Weights of a small mixture-of-experts language model, trained from scratch on English Wikipedia.
Size: 11 layers, width 128.
Experts: 384 squared ReLU neurons an expert, a sigmoid router.
Training: a variant of Muon for the experts, 666M tokens, 11181 steps.
Below are experts of layer 6 (counted from 0) of a mixture-of-experts language model. Rows are named router (the router's row for the expert), up (a neuron's input weights, with its number) and show model dimensions 0-127. Each number is 128 + 32 x the weight over its row's rms, rounded and kept within 0 to 255. Numbers have three digits each.
Before each expert's rows: "gets" lists some tokens that make up at least twice as much of what it gets as of all text. This comes from a sample of Wikipedia text that the model never trained on. Tokens count by the router's weight.

# expert 0
gets: ",", " was", " is", "ly", " and", " he"
router:116100115047129128098082091137138118135123116094082156135102106136118112120088108149089160183089128153135157113145178167105147136111072155140150098132125149192166120076126120073129146164113153069140163166098140062182177129078071149100083105149124124160155104152075202118096135155097132072105140126112129169120116145174077083164102163138121138111134171129184133153152075106078111064085
up0:110085108129145140148160111166093083068123170183173144104149089141108109161122169152158139146130102105100161083096081150084121136123061062092100134140146154183193112048106136098158167141140121120111202107151031076136127152151130141104099158131126177171150084074110172119114126127107119112104082149109114172167147081115126164180116090164136094162132150113112160114087155103137145099152
up1:083147125127119106115127118112149180136137163085134144089115146160158128127138145119122101144211066129114177132120160172100163092087095173113147151101076125099117117119063123053144119144126062102132173114128144088140103073159168164123107113078184090159102088123105160075061214142106177160114158119114171135118123065132110106117106137125148123094080113073137132129129075070104089089101
up2:158162135109097136110156064203124098133104117053120177145133112138112082171115140138109179056100107168167165076098170157105105094150151110132114168097148142146121136157123174138130134131143123079080143137123147088128120184127093172142116193112140135136132119068142091205089112047178158096154086094137158121111220125106167147165111110130149088092148085118133068135126109144126124133154
up3:107172138158152163193147087169208137157160168124162136108114159193149130152103164134111143120097118111109199117108128147145108079158116146132107097144099110106139088136082196108145161180137102127096119123176199071109188143130165114105107154120089129107091128148102108169149131191119045079128119056113086128139138119115114166110149122108051101140168093066091091154138108133121146112123
up4:090127164133203094092115083155146171097156126178142118194102198175130161114134069157123165119080136129122150116108092122151114172108112107077179110137190112098079053123146188104127116134117172095089136129138136115107139119174096096116080169127120106155071115141111155136084127172156104093121103086144093162129081152186186103159139135159213109134105087118098160154156106145161131100133
up5:132155147118125159152076153142117144105025150079102157185123166172099079134063126094125119046077128110158085116141109157128135117113118122189152163152133157101152122152142136147156104122117117118148143147175130129144149148145095130101079099152134152117178119085112138173108131117173058136192137128069191172112136133207111118111071096102110096055143139099149101175084098140119100116090
up6:159114116093128086092123136155137182120101108168109091083083112129139084134128157124064118173163108142067140115175142134154190163139128124176163135186155142137188128157134133137155134178155154109160113081143101136176183196117184152152108144135132126098123114103091176159146052128080147176103153119133175073101120137134122109123176183133063128124144145161027105095143099107121091132159
up7:100124190088164110132092147143142086201106153104178141145105208112126096100109098146118143105104072130120115166124190097115139100155108116179101211128192122176126127072099143102092084162137148086168176089147139144165177140134071101121140075097153147094170122159178116133131042077137107131075154136081116120133053136136135113122107118131173127144113134112094134151109109128150125079114
up8:087080201091101150096131064153147133148095112153141124118105152102166128131120089163147162166148124126101129168118152122113078113137112132208156122174143109087198151112119165090131150121109201081144144162156107066118135113049153092095075135120108111140152131137069107133106094111162139108180140173106108119102157167125151103101174165094096183101108085171072135097122125179143188096171
up9:149123100080089045127098105102163119086092113123142130116115098142135087158127154117108159121151110195127142134113128114142150124178082131083184137121123148133091100150100132123144129177132135096178150094129124103114130100046087111067188125135092161104034162155152122078141134098100101162150186152114106208124138125175133077165083146116089129082138172094143162163084155087078108175139
up10:111100137081083096082099117072140125134138145118084142171093067122134089150095123106161134133080087161121131162125098073122098133186148216122114107161133146103115118131129077110119116142103119098166127118114119176136107145129152126134128169156165127209149174057159135162168129075088119110108147074126129185205074157215194153107098160166163119103154160121120136103166101124107122132092
up11:104113116155137163127079168121159149080112131175122093103155142137117082089145087133165202174074135105135124141130115154095159203137156126121143133141152151114154122154153110116113133149159199070109133153065133150184194102137171106075155094119107114109156107105069192125158166067109142078124140120199096114142134100131155101107106159127094141115112139147087126134145034163103197085110
up12:103166165113159131123185134144178099165106199088126135100139135176138100103163117087140136132107131144138172123136109165125124153124100100072089164129160136192168092137085141048137153090070120159148123178131077135126174088141094131128113111138136144133155095132140155161141141115106140026141090172177136127075068140145134180116107127149139206118117179104120115144108189165157186068112
up13:151068141085079154122076111140110134119141131159081105127111127083114201116093213105115151103096092143156031154135090134112115154143068104089144151144130117101125125093160140149133125164133157088119186147100123124126098099152105181134048107141106142126095099169116095188126157137126081150100110102101177093167116092178108135152124177151133108148126160127120135114123142092109116067017
up14:135152160119133120098138104121101125151138149107152102106158147149094096124070133155075108111138169186120107113112048153111185148169174139047123080179139139146178124089141089105125158045097118085110083080123110112165078110162095138148103092184093143160150154136160164128076115116086147138103107166154078123103130077100100163099125072132123187149133164152141088141186141100089134071101
up15:082164210120142106115202153216191174159115126088125163077093116153141135105132156086114094087153141092142191139093104145143080133117080113076130113121137111113124116092156128088133155131097091109095119109186151095138143143161139124163157134106146127148178154061053128078137148098094076162126180139093118114138118060151145111123112163149100117156113068135127102154071130106085158126095
up16:087088157116065175146108062174096153073120134151116137132141155108131093190143135137119099143073133152107132197097157165105137192097173183148111123117134144097153096080070128138187140107152087102112143098087123130183127100158149151114131088076109145120172101192175107126177124121153165169119187113136122119167188124143129117085143074170132134169123100134172126168148134148061166091156
up17:119102139178127132205116150134133155094110158137154116133177136135147168118161133129145067152151077127141157147148145139182126173117144170060130122128158140097112076133140179147154141153143129115127113154163211133155133170089123112117132132107173255130146133136104153139180091107135105080163127124169121155093138137118189153117134116114142147093081128145122120163083130171117117113135
up18:110126149108125105113139084170146161176137137136072145157093083212113129112090098147152096085172097124146180094061204155119089112146095142131163147136168153156151130153106158109106124115166130123114129213113144093127119056189127106143118098139163143137149104126154181146121107187114121158073106102089121184151113160152109117132148127037088136126125112088088116101141117052096143191136
up19:115098169213158125069114133180149091072161125138079145076176151199120134107146103123115117190095122160100123108115084136019145129163137183081087091156128099178133169108131159125135168105140159112109111124139111118113126105169159131090122136147117127124143116177162138092078131128174140168149112170173118096129129184156109151104083155146047077111109135142100163112082095150135129091098
up20:096122150056157076052111140144117082171075099099122170131131133207100128135161073148117141114135132078186158135135068119128099100170195129070100156150129160145131121210105126162096190089136101130101135126074162136143107132115126117158133102172138149241137130130133156135104123115084119128116092102120163159092157160098076120105139114123175114095127180113127159124151119085130102083111
up21:132097143130127130111100085110163145174093147154146153061121108121166114147147110105152112167138080099114094164128171176133140180071080093172124096132123176166191134146124143141066178140152124114078167158077131109167145129122124104068130156127122110182107090158078197141106151121094171036177177143104109102123122141122155120135090173108077132075115176097152073120139112140116175074138
up22:102116117045174113096102158117152112147103094181097118173134160137149108125104038128157138163112151152150104134090141111102065085065119105109143183118091098136085115093091148130075203138192148110108143172130117127124099110153064135130107122151129178151152136135200174103140146130122100089155185107156101091117162092089122134109092150148145105131123150158126116214134136067148182122087
up23:067066119145110137147099094145083120151073123140170112180121144168119142147131173134133127130152130082124174135101162105160075141079083148163113144173178139163149164122149099112152158115166154099116160145123158105158128145106182162110131111201097105086147135112135089075119136144156245113133161063108090118162106145156149146126149141140214157143074110157135174089108165119112161068096
up24:094116104110114115103197105150092165109095120102138182130094076116130145146148151103144152161138113099081170101081179120179101127160165136169123110113126179164112138133131091132129142087118151113122152126109126164134181164124117060154166134156124159159089109101184127105117115088147102161205107096220098185058142097182089138119179119124105129056087094128144163147110092085151087182125
up25:126173144139122157169142153100129124169096211123134138133167147139069101157159161145106076155088192138092133136098164124093101148160127159123139096167122129125202111173147094118133085135112100114172114213102059125166130123109087116106081166094117144142187148107086159113091163102159050114158175142110106161116127116081051133070173119167126116136122113098136106143130101097108075138178
up26:078161093088180077110136108155099095108142124084107169102090163147095179090143143104108131103108113103171113125156117120141138169128118114105141068160086134127153129140125119076103172175147148065142150120121131126139156105209164085117134078117169157101106127147127113092122170149030152104133159110149148143078087126101136072123200123136150169200149182066074184117148116143132090165124
up27:054096153115148096138075132128175165121103151118128168147116117120101144133143122139098107097141093175111142155095103127126133163177093157208176074188074134175117131066187188122147120161115088102168168127165161186127165128099097171079135160136123092101165136112100124108167084097156119075123141160116165110109125113178101082126203109142142124112090118088162156173161177135135171135171
up28:100109116141165154080125140121095134117113101140059113110166109130096086096159125124129082167142133108076151061213112072115133099175076154134094068106194156114109177112121105110152135146123141098114170136144106078160200093105082150132125146157085124130121120167151136204136081102091098127188162088175135108091137117135114110159142075067081118128114093133153198103117120116109162148084
up29:121061130119099137117107083189174106146075100113170116178113078192113113082085153077146152181153091107119139152122113178061180127119117147128117081123093104119143167129132118057116108196130106116140164187131098093119176185117097113165129173146107151138180136139077103113198180183156111126162131124117120102121071137126142106121164092180135109160129144148155123136188103177094136142128
up30:171155126142148109147131120115111182114076106079094154127128158110102110095120146144090156210143136100061180147123100134135105170127118148070141129175130112157137155134143194062096129130147105105103125141133128092140129117168119171136076066164134124143121173157128147133087130093138145142128119128126138127120109150155110135162043070123180152164129110105169123152143120071087188036020
up31:141131118082181068089068099171134147145086123114143207157118093127131113149126139100099115168130162134097221147135109176142154158120098080143152158092162133113095162183144150110138138131095185122130085130127149092106092122154087150084133095142131146097166108119184109156106074193159103057136152144060086137105120149090075120106144166160101173147116113081097158123120113140127090135205
up32:077190161090136189137093147147085142114090143101215092090103142232126112154108132164115080097102138118131108122153073119113101108103116128174140128078128111105123143091100133156140097144136089132107069087126140173108092111159119183128108139144120116141107119095094175181146177086072093193137101142117117126053108108187095144171103123095191158147124141157131172154128128092119150115175
up33:103136175115049158152122146075167130158123082082162176122133090139066146157088113061141163123111077138169166097115161172133148112123078169173106118166152189171163141111136132104107139157140152102125170100096110143085111105134139099154128115095176111082150085154168109115145139097153076105186136076174104161115157210103073128122146175111144090116103124139098183131170123117127125065158
up34:103120165112155070090146138085097110076169118169122120146134169117093117078196135147104132156119155105128195080072140110132108085187164134122147112127155144154097166123148136096063130133142143186119131140139119172114135133113143092169076112143143166125108123094069110101153123177079131101071131125163096132123146104188127175141160144103151042075143179108179082169071119165101155079162
up35:132041146063139154123062146087144098186144123139129185100173069185124156105064141095136115126112140155134096095098108116113193123096113107119151106158109142103080087183062151151118143103096131140143091124153095093124096147094160119092173089118160144140129158112119126151120142183167109143132077094130164120126145139102130139123114164154132148101067153130108149115096204130158040055098
up36:139099116151175120142120146075124110130096104142112145149152109107152130112104130090166094200154107102127157142106193134124085087216120118193151142078165076099090084122155124089129122147142128115131102116064092124144149130140037198151098181113143142140193087170107104140108091141067158094152091124094071118170176127133157137151133103139118125143112148082122121181133131091192185091115
up37:139080081085090173132171145139084181195119141077147189120125114208093129119063091071166125137167120169097122124152105164111077114117100080139126144126139152176160063105052154110123155168078132045122125206130140114145122123107155090125138147133166108141144127143116127091157126155118105111158120179131177122149114120136096138132135125123093159069115137089132158110143060141083149071121
up38:109157143151047160123101171182166108228101137152168194122139133108128121145095030119149132067143115148140169091066091139124157146187152144124174105074116106146108152093131182123093114157149145115166139096119098091143122150129145139138122128087142129138173116103160148149074109088087115147060103116152101180111114173148087096141157120151149161092167170089166127139166069131130116125107
up39:147074131101109079173182100140139124149148058100126181072084092153136123125166175056103136156101130123124200152146138146106127099131079179064106112137096130133138079154131127141137145166113111104135147165102115119141058193155137113133093165110134086101169105091084154095187151121135187125072126118110153086117164115087145066082113155162154137107138090169093130198167135154154120130161
up40:134094082192128135129171103167162179119123131069070126135147116204146131085108166151078159153167160142151138151106091087079134055124099142101136118104069064106184159070095130119151107098100117081094123137109158174153118140119149132168152090103131132122113119148076139117121114099070107073166156088122111165190073128082163164114115169182150130106143100096135114066109094152120146159114
up41:187115091125059101151069153124124139164095160140160153118088091219158084132108108202128142131152132126092110129140172153129134122081137108170150124194099202166139114111149156097132187150117134085050138125104149105162149079111089129139099122128121135169167090133113200099155125109132117109090150089122143094131117170169069158166132095150113189165130145120208124124149118134084115100112
up42:126139097091129101105141120135181156106110126071145168092098136156124106114137182139067148227156075127119191153105101135136110127147106137135113179174151165141103161111142143174068097092172072067139187128098149117112158131209176158127108079091146143094130117131110162141092109173149140150145062107139111151149112094108075056136134133168093156116169097159153151122116169128168123143076
up43:085090124093194125154114131095133146161174135081101130117130061181130125105096124141130128137155200164155147137103139077113112199159098112133160126119101129161146089183135168092114120096181089152101177100151165206137109107057119164127074118136153144102123111094136109104078114200089135135155112122132154136115075120089147136146139169121094111141100096105162107134143190242116132136108
up44:172142119139192108158105137105134097156125159136160112127061173134108161171136128101051122108138150088132142165130156135058122128060111140078136145131141142160135103114200143121073057106082155114092162049162136132160118088097189118148149087137111145088101156122142175161129159176164162134112117115160151188171152084180135125188176142153140123108165106150137116171167125076109099119099
up45:067147092139164129152130118129155141139109109141085140095069156179114139071115086125122163146106124069111095153125145105091169114098182130157150112083143157168167090154163144131151080163139184079113130173116169174116138067129132103144118146135048154131103157144089115178142179057134147173101145110128138167209093128134081121187187112138105118128068154108167140116158108085117182104149
up46:123150105120138122087142111118147185108141216081084135175127137111092148056107097164073121196155115142161209151092123188161105142154099153104166154166089142123113134107099131150113160094163101104052134107059089135134177112122085070171089177133137148156145111109138141156091097124061128100122151156146119195143186148160146064165130146150125140124093142127133154115139137080145124136128
up47:089144188172169155153107087158089133124171096108122124113186075103103093107206134137126158102105094135123094187126096122124191176104146149136118148104158132160142114144114145101080088125153150104142131140097140095192117101055081076142111088118150135141167108148159154116091104157119191107157133111099135163129158095175141151186107108140132123091166216121068165120126158114066085133072
up48:170080133155136149137099124137104189103082101139142161094139108091130126171042185141150051142084117114111153119118169097121197151179172130102152127151108147132148208165162091117121125165193135122122173158116163180134125102144106172133115116097128142168088143071162195109108136149122099129130131082117089135088185146075142153111100169082147171108151093088080175103099113127163124155119
up49:163115135106108123114116104100090114116124094126188167174185090145183073119170162192147147086128138129119154127180138131096216093080130091136096148156144136102168058100141105115147120105155128127201165118144148164106098136119173146144134164046120200180152091113165134068150144126142101120125097115084129142127149135177116100164105139176130119132150153192122108104162039144127149151123
up50:058109146134096117091093143193157239124137105132111134117113160184109126137116105158148125198118096115137195104171072145127131072143116084117154118145106143133206134103187133087162057184144095114118123118052118153116119139100120152112095145094083122159134110097159114110114093113140122095189085117095179152141140129125194116122118100111136179139170104117121138129102095163104193110111
up51:151150122113150132101068214111124059135109089090079131118113143164094156133123146158115108193210158171145161110099116141143120187158124136091139162113133117167133102147159089105136159120108090072108145143127130163149146124130142110135153172098106152132130186096127151112066143131110109095100110071095185148180119132100066112177116140136142174113129176121152156193157094109109178081033
up52:085148180124170142074106108132161130064073099073106059153137155128152148114119111132066111141076138223133069149131146152125147137119119124098154112122126110178089106159126116103199152128200123090127121088161160155066158135146130102074078135131124117138218103173080115141117114148082158090114094120125156168105185134118132113113124136157142120173136121146149166138100076158105143188102
up53:167107163130120165069156103078139178127076118114126054146088073158141130103190126141159102117104150179145180122114161142150145150051085155206095153100112109143106103083084117163120127171097149100112174168099131085134089143103082157143117080083162137132102167142121074127072153120113128133129100112135146162165174119081099164112168132131101135145144185172142181130140080136137077176156
up54:180111092117121159159091150096156082115102129149140129154135121135091171121157095147084158126131050179101130089135128089090188160177185151173183162130060128106120131121180181115107103060124174111060104136144169112090136142154116105111129154118172107127115168162082155120078100132139146159118159089179139178107128086135137165141142144119199071120105120108111145145152116166073115056104
up55:130168117088074164143102165152127117143140126122100134164161098137130141105136127178098140139103142150089142126054146164145115192127142126117110089083135106094085133167154136157057101126150137141090156150121165096154087106180134088162134147133131122097162151165116134086116135138102115161150086061053139134083085109166093197142101152137114050116106116130054129194058068122138085181163
up56:145096175120073094212134105109102136140147096126068127121129140166140092028120090137094110158118140093141204149132119115158137106107081100122132122092134110093163132150106118106119134168115126144108186138128149161062174048104152106149108123122116085206145167169175095166135143115133160150100126076161163151135159117094140156140134183181160111136125115163171158131151116046181143115157
up57:140092137164143142132121137190132103143139081094082166195136098209144109095186112116181120157128077129117171150065104099111128127130148152140202178137145151186111176119114064151076095123103097097069118133187088142145124156097148117106123125131133098112146097195153083088129128111065162110121128174184121160141157124122172145115126158081134075133123187155144133099127136156062147101117
up58:117072123056131189089124191172188145137085126146190130135105162138173103157103078136083126164116142113129156153141123159092144092057093144118123084184115129159123197182094056114163117093163129090127185122114133125129165179142169118087063115126158160164095136128169078187141173148139108062098142093119110167139160138122140113116101131094102088125100144078116107141127134100144137107122
up59:089092075148133106086154170137119123115086186072056108079125138097148141106099129140161198104118044145074134129095163143125136142150095164132165082216094119158116179155099183096138163120142125142111089177110146090099145090083150126100071134140075143195175147148131129148153128078107134106119096126125116122161143141131115147121102077139152166134158195107105148103196099145104093132139
up60:157136125115120125163136127102153195126150130143129158107124120172121188110125058148074121101125121073125207130087164134191150109116102124124105146162062145128152135068105075149091144113147064074154157166141117160157116154105083054117113157098145135074094109128049161111113140125059140126132172103145146135183150184138131127094152122144065139169157154092174188160099101114160120120114
up61:154119120075182149093084115129101135146163111125148149116131148193214120100137121049140107130114140141085095168134107156148141138116120159109094087174162114104100163128156144132083116062141125156158148123151106065119122128137165145101185115142158162141129139196102097120111183118119123110101140124148164056106145192137054175214173113114169093111078118128134194117132111151193102114133
up62:158065105118112119105168164124169141133165084104162097186089112136116137130115151123141171110025125148133189177131102103097190079109167147188118114137196146147065111119080169172133139102131126073100149109149122150113100162080103107107080137158136128108124127149127123087067119121130098102134142142089111188161102138101107190155096143136114129130117175177135145187146128158107036151116
up63:157147163109132086111062200126142147131123107139151035116131171117166129143103141131149100149166092134098183143073093148097182147152048110083131094139219133112104103112107154123151166138131106132155077142118092089073114106093173139154152099109085114120159094128132112136106129088136153119171092169168102145104183131141110162116136144090122046138193118180174130103183112118105117160131
up64:141122103087111130105148120162156151154108110149180126120112107164113128190148123093083057171073142121135150148107210172120138122162083084106124156120149157180160073192124121151112154203157171124126140142153099101185156117149114118045088085119107139117176140101078204093132136193124162136130120166092160175120126105156139125122110123139129154100080151186148118100136100112141121065080
up65:169083079150130130183164095147127125123060102157097113142058123179144116094095148110134111122102141122125152132150109132110159098133130195120132082093123140140151130072151084044141108129135068137099163154119173121153132094109078113123130174144179118146133097116137113140073104046162165103094164157084131141127140151202127078129142153150123234083115126165149150165082097109089123087124
up66:101115125090148158122130131148193130120165104147134128126075215178057159101095144146146110050164135116172116159154173139145155101110150077061076146107131112142108176105089092111141095098141145131150110163101084143105106109119104122130139111166139113173096171098111121158037131115102159158073115173155103129078177119170127153033111120123108136119069155142143161125178114142116121172114
up67:115125064118127134094125135140142143108154134139061124139149136180091085106082187165069150138185101177163131142124074152138186151116119101078157138097090071128068121141122093133138089148139060152151105143123136141202127169127162078115091111098132137183095120170139152132165078122149153188103140135129107137118133161146173139115210157124076091172111099146086169119122061075102105117149
up68:105113101105146126205158154153142159135137215214072137147158081097149176163146191166108122156100140091149084085093131126190155152103147173060096191086107152120167210176140162131113120094166081039123123128140155113086108134107149109103131152105119129138128130136109137127123136131172102109128129134111132114105171168163118138142066091099141140128185156142127100147154109149105170151108
up69:071154160112115099170116215078193139127100118064158145096147111147136142085116174183191100105168086143165181128094132144095150124126119131100143121115195096160122066129089104150171114152162134124175139101089154096153151127159138120103159138133178110149138125125082125163111096179136123103182213061049111115083141147136152100141090103110115074144140123141135129180160139163138101128128
up70:092131093106088141106114122190102146148194126185099150089094086151130147124125141142137088113138158141112131135152149100114106140132123133161153118155140192164107132157133143112075140206152142123076086028122115128175125132105088128097151165148130111149082142201075073167123126121108202099164161063142103140113114146173163060115121110195140109141150155126093182151109074144175105151108
up71:098114171110197110157111124099129122137074119101125143132148116090143124153126080089146165138136106101127155160143103127118142035151134086061104163192153052145146158088184133143137134118165137102104117131113171159146119152168078134129079145158099135132160105160162207096168114199085121137125113099144161153072111104091186101134106167144080131061069112112104127148083153076088134131101
up72:118085171145165109163152171201049125144135130074072108083122111126108135151103090120150113125142172121120132110169138103111174104131128110128145102145136106126085145088139098188161195115130130099128163223129162185154150180156124105097104117108092112105081126068133144186073143125126176137133120118125103184133122117165163146101140119084161126069101101060111154162119108139119035127097
up73:069128115103182124162101095134095122153134173135132159099159143114099101130158049106194148143091150111130115113143194137105207118059080138130161131107104146158145159151118190123117089200186117110102078159146154108147152126121116129160180132162121098192120157077093071096174098063136110135147126099116090168125135164121167093113101152123111115134166141161131190172110121198110140114112
up74:111064006116124121115185150104121153156127111158155152158116160167147095096150139145119125073133147044076141074152142154096171115145105109086098103110125102149148128129157124108153145165131120046111098165123197122143113164126114085136102126186121169093125230190129142112078102137124098139121111133126159083147164114149120121094138107135182103153147120142133076165184141106112130101142
up75:116094159119102063164078121056143144094122123165112179171136087159124113128099060168086076159099171037109111145141146175115136133149176129102114127107162092182145135097127091173109099095127132116083144149151154121106144137143150070129170106134130132150130080117174149198143168147101132151143095065139134080133062089120131133148183144124139147155187105114134156136054136120094156070112
up76:118104072146130104141108151182191099110155064146084140121115161139100070135073150160119189154068141124129140133078095165149110196094160144146065126105149137099143136101189147128132116157082162114119129129122115157148165182113122048135138118115185161134127089131157192140100099193140152068149125145061124135152125070155111093117123126113179074168143128134130059095141106113133106111080
up77:171125087122137117173124151169177142104095065091112141135152094188071100096066138065153143139046108104137105123076132124156142115092118146126111147082100177150123190063118136084116121093096125123114092167131131162158170142127097090178138123089133131129106129120127178207137125106112118095137127139067128141158155099102160125143140112110151091085093167167147122119135152227065167100090
up78:054049145134163121140115109140172157082089120107104108159158149176115164081116097138111125149176142173089154106092118136176109160109148136128135170133102093109166163124157122106124108119177107147141126134119120108132027145132109121042100184120118078139163103135189141098157153165044129125098157089127189124139142135094099066180176165135132099119076133101138129149165113133191133156104
up79:091143126092126124124123101161082165100166138108075064197186152129146149171117189082149142122105109148077168182127097145091158104158168165113132147167085153120116124153178116181161154093082111126099146133099138107104080130081117147130085159120120131143161164102063148147110108149158113153144101121185173137179117144150121102129145125183076166159168101161111109139017159170126166100125
up80:097162097095102147127123118161092125120106139093157132128105105136104109155103152163131097053154191215099156163184191081103095096103073106128124125082109184154115142068160144136159123162132154142118119147106105101142124161107164073155148176078106140139198116126100158130126115149139112144144126183117093087184152120142129110102108170118089146105163078125116168141143135179142053044180
up81:163075148155187137138191116117135134105130145160132117124137140177128114122134113118143122128086150154129115063130127136181112151164126145046113109118123117171142157135111099122156102085126128123085116124109103092176114055087098164144091213136120163112173129145102126150218103112121121161117185132074180134131094118147138048155115145134137111134192178156184084161146197099166121076082
up82:149063130100136163175104051216134107110148186149147123147124113155191133110124123114068097149135105146074137170128105117151119140101150140121085094143171084147128130099146100097141120149140142115145063186141168107113122082139087221145183047153154114089116152126092177107085160144109121170194135163172195102090124132140113104142152152108167129111114133117136110184119113144091124097144
up83:114126165082053173106102128085132142161056174165092092106104122169076105098150132095064119221091127118096154135100168136181121110166156074125179122131136175132176110125098083147100164116167113147054143101125153157114152202128085102109172084063140084175137130149122139139122102131123162104132144094149167178116136102123158108160133146111129130157142121089103081134101124133075128132081
up84:156109113174132167100027082142135157176129095102126108088154079141125136137138138148098190194150117115103130101102133163114035158147109142094123096142120072182125172085131119111169118093131144149142150141130095143101148144116133081135137067103123147138101181127074159189155161126135106086088090152102171152126114128144193139153149141193120164225175148154097147163115141128119138163123
up85:126190055075139162139145099128139139159140115096180100133130173177171110214096136041159176169118177113158104086223134122121080131134148153095129116153153091151138134144125113160119099086133079095122117187088189135078181107110131146124116116125126168129112099154127094117094122152134139101124129119120118157113046084155088179144095126127103113117098087125149140192082140136165097140131
up86:135102173115031086084075119163112118144103200179117140160053166095210160147083109086097147151128123115123163119176126122122155132128097083132101089145148107167110088135115126115137106123095168082113149161114149139130133097097118138126136110173123119091147133156102161127136172175112119080058154127079119138103146079106187172146084145169119098165144165157152171172204108127140178126113
up87:153108151115139091111144141120142127074172115170135148048096133107128119185109148167028190100125150105168126082047115111137138129124158134146141127148084140178144142174127133127172072147091169067052118119101143149111119113159103119085117109096182138130193120153140150150116112106114177164076152094138093111099184148131116126188052131119097153140188145128110136124098089127146079117132
up88:099165185172092148167144162142165061149115142145123123138111083122134161213143116163140119080134120104167166188125164107110127135155154135124110142168151193100172147102090154153097161098079062066185146141138153157151100125128149082120146132101171162110091142123088098135154117135105164146122041119121169134113089149176178094086141140161151136122130141141135072134155176098154034110130
up89:108140137157097101137074131129125144169105119131079083106092147128124128098119134120088143143128140139172109147118207129169148090182182176122089110136062205165127151142131144126080123121127134042182122118103189097123154137154099173119125151071138146128147047110148116150125127120114145038099128156153164136147126175092179139123104098175139100045137144110158199129162106090148134151162
up90:072098117150082099080153109149088136107090103123085186152125148114129134144085108132140082115113141135116131120121138153097118073107169213108131104166179189092167086109129080168170122147152124085115168111134102095126087131147114154114160127111108134099175147127184194097138135140133176212130153095125162128107102176133082167206144108206174097130140131184103129108169171110109091122163
up91:105099145152103144101111167133090129168130116080133165116175150127070155107072123144057057077117165157144187082123168169116153141041144167106140162161111123166117120072116165113134186121103191126149137141165098166133104124147111083119192146130117116141166111156137196116168158128111162120119162099126182150166086090187110158134154149113165134149185128081161097112141100067113147148132
up92:080092107067139130125125150106167117196132108127153146100152142081087133105122160176047147130146135175152061054140173135181131114145082173136136130114128059123129133130129159129139188148154107110093132195144154096122089099134111110116093125128097161169077138154144188141109109138111149148133092090097082180165134097109097080136201133105123110109095168070085094181142084122108148179137
up93:118144123127086141125082100113128133166137177126115089177108126150092118124087100136154103117125100073125117148170093119140119121163155109162137136098073097130112134096133114102134148090083151096132142121181147074143118153149074119180121205062105133123222111183126130096080063152111127171120132089149157101155112079147128073148061099116136143070167187086140125146167142158203125074083
up94:118109131168152115164061126073121179122156149090148132117152137146100107128121135085107155132117097210130125140170093199067107113109101118146146159084126175151123095131133198109110133091100105167098116141092104098147078086080169116175126129134062104146111145105067155179163158175106167139068111144173128134085152166102153125212141084079125170157102117119117095150112106083167129129084
up95:133077100106141130097150060122083136101053090097176151173088104071128147113143087172095071131150130094145158066149130084119144206149098130131126143111081181103097125103179163065118117148101153107199158143125101132129106108158162077147146154195107157137094194121113079095202126117157125079167151152114123173114118111151133112139150141121118167132083157150095130140127150083089157132107
up96:092095113158128131166058111127058132144108152148134132134127098144126122120130166094112095131151112173147134201110123133166129124112137131068130122139121130098131137156071152137128112108094126064087132111156118131105126063136122129128120155130161255132135139128078107153064083058166126123095070101163083146095112115140161161113161136094119124130073088120123121119122117188081098125105
up97:120103161130119161108158091147082135088134135120109080162145128099146152143119134085063154111106107109168135113103147114091178148173116178229132087127170114161139195133107164119176173096171150160100121088132111171140080136055140123117088094089154137183131166156150159072102117169083142056120100101116087119167156165152163123159121150068140125060146164112176137124119133089104145090122
up98:138139082126061116128166135118112163155101126140133077063131124079069130108154127072161082080057095201111125059149149117169163166145064080106114188167129115088111080091127161103057110155082117089109171106158131121167148102062095151132112130137166139147129149147122124104107106136164117125149091150112107125155179149094080116128176157136121074131130129163208138115139094144153134115136
up99:062098144157121158143097072055110096100110093132156185109158117145119103156131087068117103069097135169146115167079118112113159068142101064104075135101147144103140185152127153100191123142098158106150111190191124146142123178161112142133109194137062104136078129135149164165155134146070142193117126138097110123134097168099123107091148140143178131155153130165182130119153094138146085135087
up100:107076135108146113138171114169076099106133179089117159141113185194175099145081157109145158150141184092130110096073143096123136173095080122176171150124100105123152121132100160122137179087167176135131117175184092103130064164151127086071095098091165120156088117119089120125190084095156154134153148142083151092122099175138140134116178157122155154172141115161187152133179108093174109096099
up101:085160158099116126098095133123168129103102149115080122090120161149114147117088132144160129150118097142109099128194184108064130110143126122116162151091079091210109136071167162122139076152119204111118119103186117152137167140137134075053092130139110143131085157148136145150148193102119131109112144062167185158187134142129116109126099147146093143072142151196137093163194064095105126097122
up102:085104160076131132151162138171088166172094148134157138098110156135098094146119133119140137178195145103147234118131146096134197199100176131134124141179141086154100117158103135125160133184123168119143132135152126088173122131166091135155094160123091119176130052087053104179102169111120135065137117155088123102105101158069113125166134099112152117074086158099136164137121098098108152158114
up103:154094129123208205135116119136142100148081144185166132113150150104101102105080137095092138190084130101110129173143213169107158150099125089156076110159114115160180124086108113093136122155103181098122165130158164126133122105165145126119138149179090132143158095089082155102132132090053169076118144109131176194130094133159127101124134112121078160128058162118141076146185129117121107074114
up104:130140128132122056098053143134056171132111091086135118159170168115130078175144109081119153176147111120125139078113113139078131111126169145120129148132110118163130073146126121069116136103122144123137118082133128125113099143141117116154175116149154166159082116032132137145125131149083082102143212196055129105077136145137134102090174176213097067128162113125126094129087090132151155127109
up105:130080160110169085152090126166150138141107148213099033135138085079103137080081129069113126102168112041115107167097147173089165131126118153149144205132144155156097112161102131133149145083146128104202079118100153149129122116127134133135074187127099114145107105119087176118113147156077138145179095161098136097126078117122125197138112157118128144179160117136127129106113130147083157076137
up106:089136171147071102122138100152075144105134114108104176086144144113129155143143134129095087177154100119150044070166203107143143145169124141099169077131148123131156147101115118174126134118127085136083113137159089139154124130048134106139126162101114122109136089089078112132063144157100162114149078175126154193174121114221148132137167132104070111133131102209154138137107128134138121167200